{
  "n_layer": 9,
  "d_model": 256,
  "n_experts": 128,
  "experts_per_token": 8,
  "d_expert": 32,
  "d_shared_expert": 0,
  "activation": "swiglu",
  "moe_layers": [2, 3, 4, 5, 6, 7, 8],
  "router_score": "sigmoid",
  "normalize_top_k": true,
  "routed_scale": 2.83,
  "balance_loss": 0.0105,
  "balance_bias": false,
  "n_groups": 8,
  "groups_per_token": 2,
  "init_std_router": 0.00739,
  "lr_router": 0.000779,
  "vocab_size": 16282,
  "norm": "rmsnorm",
  "norm_eps": 1e-06,
  "tie_embeddings": false,
  "optimizer": "soap_variant",
  "lr": 0.00355,
  "beta1": 0.95,
  "beta2": 0.98,
  "batch_tokens": 65536,
  "seq_len": 1024,
  "train_tokens": 286400000,
  "steps": 4371,
  "dataset": "wikipedia_en"
}
Below are experts of layer 6 (counted from 0) of a mixture-of-experts language model. Rows are named router (the router's row for the expert) and show model dimensions 128-255. Each number is 128 + 24 x the weight over its row's rms, rounded and kept within 0 to 255.
After each expert's rows: a language model's description of what the expert responds to. This comes from a sample of Wikipedia text that the model never trained on.

# expert 41
router [121 137 116 139 108  94 149 149 148 150  79  67 131 125 104 118  62 116  83 154 141 116 118  81 144 164 134 136 139 109 117 121 121 118 110 106 113 119 131 114 102 139 101 129 117 146 137 132 166 114 153  96 160 186 121 111 130 127  88 120 118  82 119 134 172 146 148 120 137 114 109 169 129  94  78 113  71 124 122 137 141 143 115 121 141 164 106 133 107 144 122 152 120 145 147 142 133 101 163 106 137 105 144 132 124 116 146 143 138 123 113 123  94 128 121 119 159  84 120 140 132 126 144 132  90 138  96 124]
Description: Number tokens in tables, measurements and dates, often after a pipe or opening parenthesis, such as (21 mi), 1926, 43.18%.

# expert 34
router [128 135 103 122 117  89 153 138 160 146 101  73 124 127 116 139  61 136  63 169 124 110  87 105 132 165 139 118 133 133 152 159 110 109 114 110 158 101 138 127 110 143 111 134 102 137 107 139 131  88 183  96 132 179 126 114 112 126 100 117 102  75 117 118 170 123 147 124 128 101 109 141 128 102  94 156  82 125 110 129 109 128 122 114 134 162  98 128 109 147 107 142 129 172 153 125 148  93 155  98 142 115 135 134 121 125 120 156 135 123 103 146  90 112 131 132 140  74 125 136 121 123 132 118  99 137 102 115]
Description: Digits and digit pieces within scores, decimals, populations, years, and ZIP codes in tables and infoboxes, such as 14–9, 68.12.

# expert 13
router [145 144 143 121 115  82 132 163 170  97 157 131  96 131 149 112 157  99  87 140 107 115 104  98 118 161 173 101 183 142 143 116 138 103  94 128 133 149 130 104 119 155 122 117 148 154 144 129 138 142 124 145 110 137 112 107 140 108 140 133 125 112 148 129 140 132  96 152 160 118  99 113 118 115 111 141 137 110 150 127  92 106  71 124 115 136 146  85 112 124 116 150 102 145 118 125 120 125 181  89  91 112  93  88 127 122 129 161 125 112 101 109 130  76  99 125 165 148 153 142 120 123 111 183 130 132 112 113]
Description: Opening piece of names and ordinary words in lists and tables, such as Cal State, Amb(akkaattu), am(ateurs), Chart, earli(er).

# expert 7
router [178 143 142 125 124  78 128 202 176 101 132 126 107 121 123 101 133  98 109 137 111 147  99  81 141 141 157 110 151 115 150 132 124 109  96 129 129 120 120 119 109 135 138 117 145 149 157 122 142 136 130 158 135 145 126 140 168 124 130 126 133 120 122 122 143 153 116 148 160  85 108 141 115 114 113 105 147  93 148 131  84 128 124 139  99 141 158  88 113  95 131 156  97 151 129 105 116 121 154  92 109 113 116 106 105 135 145 184 146 110 117 136 168  77 123 107 155 116 153 136 137 118 106 165 128 103 124  84]
Description: First piece of a capitalized proper name or word after the or of, such as Los, Wal(mart), Des(pina), The(ophylact), Chev(y).

# expert 60
router [166 128 140 127 120 129 133 150 158 120  69 116 141 151 163 137 110 136  87 175  95 115 109 129 129 147  96 160 130 118 141 133 113  97  95  88 127  83  97 137 126 117 123 130 126 200 131 133 119 120 133 131 133  95 110  87 136 128 152 106 145  77 134 127 116 159 110 167 130 110 136 156 161  96 130 125 136 170 140 110  90 126 142  80 121 104 104 125  96 119 100 154 115 129  73 163 137 159 122 122 121 106  91 104 143 144 127 154 128 115 139 111 163 118 111 133 169  74 135 130 124 102 159 128 144 147 111 103]
Description: Pipe separators between cells in sports, election, and data tables, and infobox field labels such as Coordinates:, Total:, Density:, °N.

# expert 15
router [120 129 155 148  99  86 137 122 139 110 137  94 122 147 158 175 116 103  92 102 102 106 144 134 171 127 141 137 135 159 120 113 109 116 111 100 151 135 117 115 139 120 112 109 153 163 105 104 129 136 168 135 142 136 131 114 106  98 148 148 152  82 100 114 131 126 141 164 138 122 119 107 114 127  78 145 111 113 146 109  87 132 123 105 131 138 110 103  85 146 126 106 118 154  92 128 135 130 157 124  91  82  96  88 116 127 101 148 152  92  85 160 138 114 103 138 162 131 129 143 129 116  80 159 130 128 139 114]
Description: Short word-start pieces after the, a or a hyphen, such as per, par, bar, Hom-, Rec-, plus Website: lines in infoboxes.

# expert 63
router [141 116 147 116 139 115 103 106 167 136  60 130 123 159 139 149 107 130 140 180 134 160 123 135 134 141 121 142 121 142 130 146 111 108  94 113 122 113 104 117 143 125 135 134 153 180 122 115 138 161 142 134 152 125 107 115 111 129 165 125 129  68 110 121 141 143 138 182 141 100 137 126 149  81 133 140 128 143 157 113 102 118 118 121 151 107 119 124 100 129 130 147 124 127 103 138 120 105 135 106 143 115 100  84 149 171 122 167 141 122 139 151 162 136 117 148 151  65 108 159 109 102 156 117 108 151 105 124]
Description: Pipes ending table cells or rows, and colons closing infobox field names like Number of clubs:, Reservation:, or coordinate marks °N.

# expert 52
router [131 117 146 126 144 112  98 135 157 135 130 146 143 131 151 146  88 110 139 118 129 117 152 130 125 138 110 130 133 122 130 139 115  78 106 145 132 121 112 107 101 119 152 135 145 169 131 122 122 137 145 133 133  96 105  90 142 135 155 151 145  27 118 119 126 149 132 168 135  82  92 107 101  71 123 147 118 127 153 127  97  80 133  88 117 153 122 111 110  91 112 166 140 139  91 156 137 118 132 140 116 125  88 109 141 145 115 178 138  84 141 119 171 146  96 166 164 104 146 140 131 118 116 151 120 147 128  62]
Description: Table column separators, heading markers like = and ===, and infobox field colons such as Coordinates:, Length:, Total:.

# expert 14
router [151 105 126 158 128 105 137 112 130 133 109 140 134  98 136 131  90 148 115 149 128 112 114  76 131 141 151 149 141  88 155  96 110 104 108 105 131 103 104 100 128 132  97  77 151 148 128 133 137 155 137 134 104 144 107 133 136 154 139 108 135  91  85 139 120 165 156 127 164  93 114  83 142 123 101  99 139  70 176 122 135 131 114 100 129 116 115 110 143 102 101 148 128 132 148 144 128 100 130 128 148 149 132 127  99 126 117 141 118 105 138 132 141 120 107 122 151 119 165 151 112 101 158 155  97 137 136 109]
Description: Taxonomic field labels and "of" in "Species of gastropod" stub lines, plus nationality adjectives like British, German, Russian, Japanese.

# expert 12
router [115 132 169 141  43  94 127 163 199 111 112  80 147 114 164 141 105 139 123 151  97 114 110  88 137 146 160 100 139 132 152 140 135  94 115 122 123 126 103 122 125 138 117 126 112 150 113  79 136 115 170 156 125 150 117  73 141 143 119 115  97 113 132 159 130 144 134 140  94 121 108 120 114 119 120 168 129  87 150 126  99 134 140 127  95 116 130 109 124 104 153 133  88 143 114 125  75 120 150 101 160 124  73 127  78 130 136 154 161  92 127 135 116  96  92 124 162 116 187 175 122 145 140 148 102 149 130  81]
Description: Space-led first pieces or capitals starting a word, often in table cells or after semicolons, such as Stat(us), ob(liged), Con(sequence), A.

# expert 11
router [130 109 158 135 106 107 145 145 181 103 126 133  91 132 119  91 122 124 116 156 130 117 110 116 128 171 134 106 117 107 150 131 140 140 121 110 130 126 107 124 135 122 144 101 102 170 167 101 140 130 130 147 116 147 110  98 137 127 160 113 121  93  91 151 129 171 106 121 137 104 130 159 120 119 112 122 148 123 196 115 126 109 137 109 132 143 116  88 125 112 115 151  75 144 133 124 120 135 162 103 167 152  94 104 113 117 117 125 144  96 147 124 128 110 148 122 153 109 175 160 107 134  92 138 131 116 105 114]
Description: Pieces inside Latin genus and species names in taxobox lists, like variegata, Diabolotherium, Sphingobacteriales, plus other pieces of foreign names.

# expert 21
router [140 129 103 120 123 111 156 120  85 107 110 110 112 121 180 115 123  92  86 132 140 133 122 124 121 148 132 140 166 105 150 147  90 116  66 126 167  85 106 121 139 140 177 101 156 127 132 135 155 114 132 119 132 120 102 124 118 135 155 123 136  96 137 152 120 146 122 169 174 104 115 141 139 109 172 129 123 143 138 102 114 153 104 101 134 148 147 138 142 116 158 114 151 138 156 119 125  98 119 134 145 126 128 123 107 148 135 129  98  88  50 126 139 116 162 125 169 103 191 183 145 150 100 134 119 143 105 107]
Description: The word and, plus commas fused to word endings such as s, e, a, y, in lists, appositions and clause breaks.

# expert 8
router [139 152 123 138 126 108 105 148 180  97 119 109 107 123 114 132 143 147 116 137 109 104 137 136 143 165 184 133 122 107 164 123 141 128 128 116 159 127 106 115 149 103 132 132 102 181 155 145 103 127 191 162 105 116  73 106 124 162 169 115 104  82  88 160 116 165 149 137 146  86 102 141 152 132 116 107 141  98 143 130 109 120  95 113 138 129 151 133 132  97 124 156  94 174 133 138 127 125 131 139 139 138 136 106 103 128 125 125 154 124 144 132 118 116 156 128 135 111 150 166 145 106 131 128 106 132 128  81]
Description: Word pieces and function words in taxonomy and medical or scientific text, such as Latin suffixes (-idae, -ium), Phylum:, Order:, sarcophagus.

# expert 62
router [122 137 162 143 108  96 159 164 142 111 141 103 137 122 177 144 131 111 112 136 103 148  94  83  96 140 157 158 115 133 151 137 102  86 142  97 161 112 114 139 100 111 113 105 167 131 129  94 154 121 169 122 158 176 121  83 119 120 149 125 124 125 133 124 131 129  88 182 136 102 130 157 168 122 109 125 140 103 129 101 125 126 128 138 127 132 116  92 112 143 135 130  84 181 128 128  99 119 134  94 107 122 105 130 111 147 154 155 129  99  99 114 126  91 101 126 137 118 158 144 116 132 118 135  95 120  98  98]
Description: Starts and pieces of non-English names and script bytes (Thai, Japanese, accented letters), e.g. Tibor, Arena, Mozambique.

# expert 33
router [133 141 116 122 117  99 122 134 148 147 102  80 136  98 102 122  69 138  90 165 144 134 112  93 127 150 134 118 139 133 151 155 130  94 106  74 164 105 144 114 119 146  97 130 126 137 128 114 134 113 164 103 148 173 128 115 125 137  87 122 104  92 132 113 172 132 142 125 134 107 108 136 124 128  78 136  77 138 112 125 120 118 126 120 130 175 108 144 113 140 122 145 128 174 129 120 147 101 158  88 157 113 145 131 142 131 129 168 147 100 120 125  81 114 109 130 147  95 143 140 129 124 123 113  95 136 106 104]
Description: Digits and decimal pieces in tables and infoboxes: scores like 6–4, times like 30:03, heights, vote counts, percentages like 42.17%.

# expert 1
router [118 126 157 133 103 108 130 122 125 114  58 136 112 120 141 119 149 139  51 122 131  69 163 129 101 117 144 112 178 111 128  89 100 109 101 127 156 128  81 109 116 103 155 149 140 147 133 163 138  93 137 139 143 122 110 104 133 136 187 155  78  64 106 146 123 136 105 149 103 122 147 144 151 128 131 114 118 113 124 122  95 138 125 132  93 114 143 109 123 113 125 133 108 161 119  83 109  84 159 133 127 117 103 108 113 166 125 113 121 103  83 138 126 141 109 141 132 154 136 148 136 126 105 129 112 117 120 124]
Description: Years and numbers carrying a following comma or bracket, especially in dates, census sentences and tables, such as In 2021, 457, and 1931).

# expert 54
router [142 154 177 159 116  92 138 134 141 117 125 108 117  69 140 149 148  81  80 111 118 154 122 101 103 156 121 135 124 141 139 159  68  86 129 108 140 135  95 115 128 121  90 105 141 140 139  91 132 132 157 130 128 135 115 110 126 103 161 128 121 118  99 138 155 158 115 135 141 115 130 159 167 103 104 109 133 107 116 110 129 112 125 132 136 145 110  99 154 135 144 134 114 171 134 158 113 102 154  92 111 124 113 107 104 138 167 156 128  79 107 138 123  81 107 130 141 122 175 149  98 130 122 154  77 112 118  77]
Description: The word to, modals can, will, would, raw Thai, Arabic and CJK byte pieces, and name-starting syllables like Har, Sh, Kar.

# expert 24
router [139 132 154 122 114  80 139 112 141 100 102  91 128 117 159 141  75 111  96 147 124  95 148  84 141 175 117 123 140 153 149 116 125 108 129  97 140  90 134 119 153 175 161 140 111 125 145 144 159 151 114 125 157 179  81 103 101 105 160 151 120  98 158 152 153 137 146 160 166 145 138 112 103  72 138 137 108 109 129 108 102 128 124 113 103 121 126 117 117 117 117 128 150 159  96 117 123 118 133 130 102 128  87 105 103 163 199 139 115 116 104 136 113 150 118 117 168 125 127 120 124 106 103 151  98 115 139 124]
Description: Digit groups followed by a comma or colon, dollar signs, degree marks and opening parentheses in dates, times, and tables, like "2:", "$", "1980,".

# expert 6
router [123 155 108 149  70 111 114 130 163 113  76  64 142 138 122 107 128 134 118 158 128 136 147 146 141 149 109 113 140 106 162 159 148 147 117 142  82 122  76 121 110 135 124 132 166 155  85 156 119 111 125 143 112 122  86  98 131 155 146 136  88 104  81 155 133 128 146 130 126  70 105 161 171  96 135 119 130 142  96 137 150 123 118 114 141 115 132 126 132 128 111 147 106 146 144 132 148 147 179 121 152 105 126 107 139 123 151 120 112 135 132 149 131 134 122 163 137 102 123 138 100 114 133 143  83 148 122 129]
Description: Mid-word pieces of learned or technical words, especially adjective endings like -ic, -ric, -ium, -ological, as in hydraulics, volumetric, specific.

# expert 28
router [137 146 132 106 113  98 145 105 123 108 100 127 124 120 136 130 129 113  66 107 145 127 162 122 104 180 124 110 138  93 141 127  95  85  86 111 150  97 109 126 146 139 192 144 126 131 127 158 180 154 119 112 159 156  97 123 105 148 173 147 125  74 149 136 140 138 104 162 149 138 163 137 117 105 166 128 119 135 129 129  94 137 110 116 118 155 124 121 115 137 115 133 158 141 129  84 138  92 136 121 105 133  96 130 107 152 182 102 104  84  86 123 105 130 157 154 173 113 149 128 134 122 114 157 114 160 129 110]
Description: Commas and comma-bearing tokens ending clauses or numbers, such as day numbers after month names, ages, cast lists, and thousands separators.

# expert 56
router [121 163 170 131  86  93 111 165 156 114 128 132 170 117 153  91 119 136 118 141 147 110 180 160 120 122 126 134 183 134 127 128 129  97 140 136 162  73 129  88 100 104 127 145 156 180 130  90 100 122 131 148 147 132 152 130 175 157 118 130 130  74  93 135 126  81 152 140 133 135 117 146 113  91 101 122  91 103 139 106 132  97  85  73  93 152 186  95 136  99 131 131 136 128 122 151 121 115 149 161 122 130 143 133 100 133 144 101 138 109 128 156 186 135 140 161 149  68 143 158 154 129 144 140 147 118 134  81]
Description: Main verbs right after a sentence subject, especially was, is, had in place and demographic descriptions, e.g. "Linwood had".

# expert 27
router [104  88 135 132 105 110 119 144 129 106 129 145 142 119  99 127 108 129 122 128 130 139  93  73 116 148 127 159 149 134 168 133 117 135  70 108  91 125 131  93  91 124 143 130 143 153 165 132 141 120 140 145 125 206  93  77 112 124 118 129 104 114 131 122 100 168 134 140 140 131 126 159 110 130 137 113 138 157 141 143 108 105 158 101 120 135  55 106 136  89 110 145  82 142 162 113 120 134 125 105 172 126 148  98 107  98 115 106 119 114 144 152 111 127 145 165 146 115 162 143 115 100 113 110 101 104  86 103]
Description: Final pieces that end a word, such as le, ine, ne, ure, ice, often in names or French words like gentle-man, eagle, Marylebone.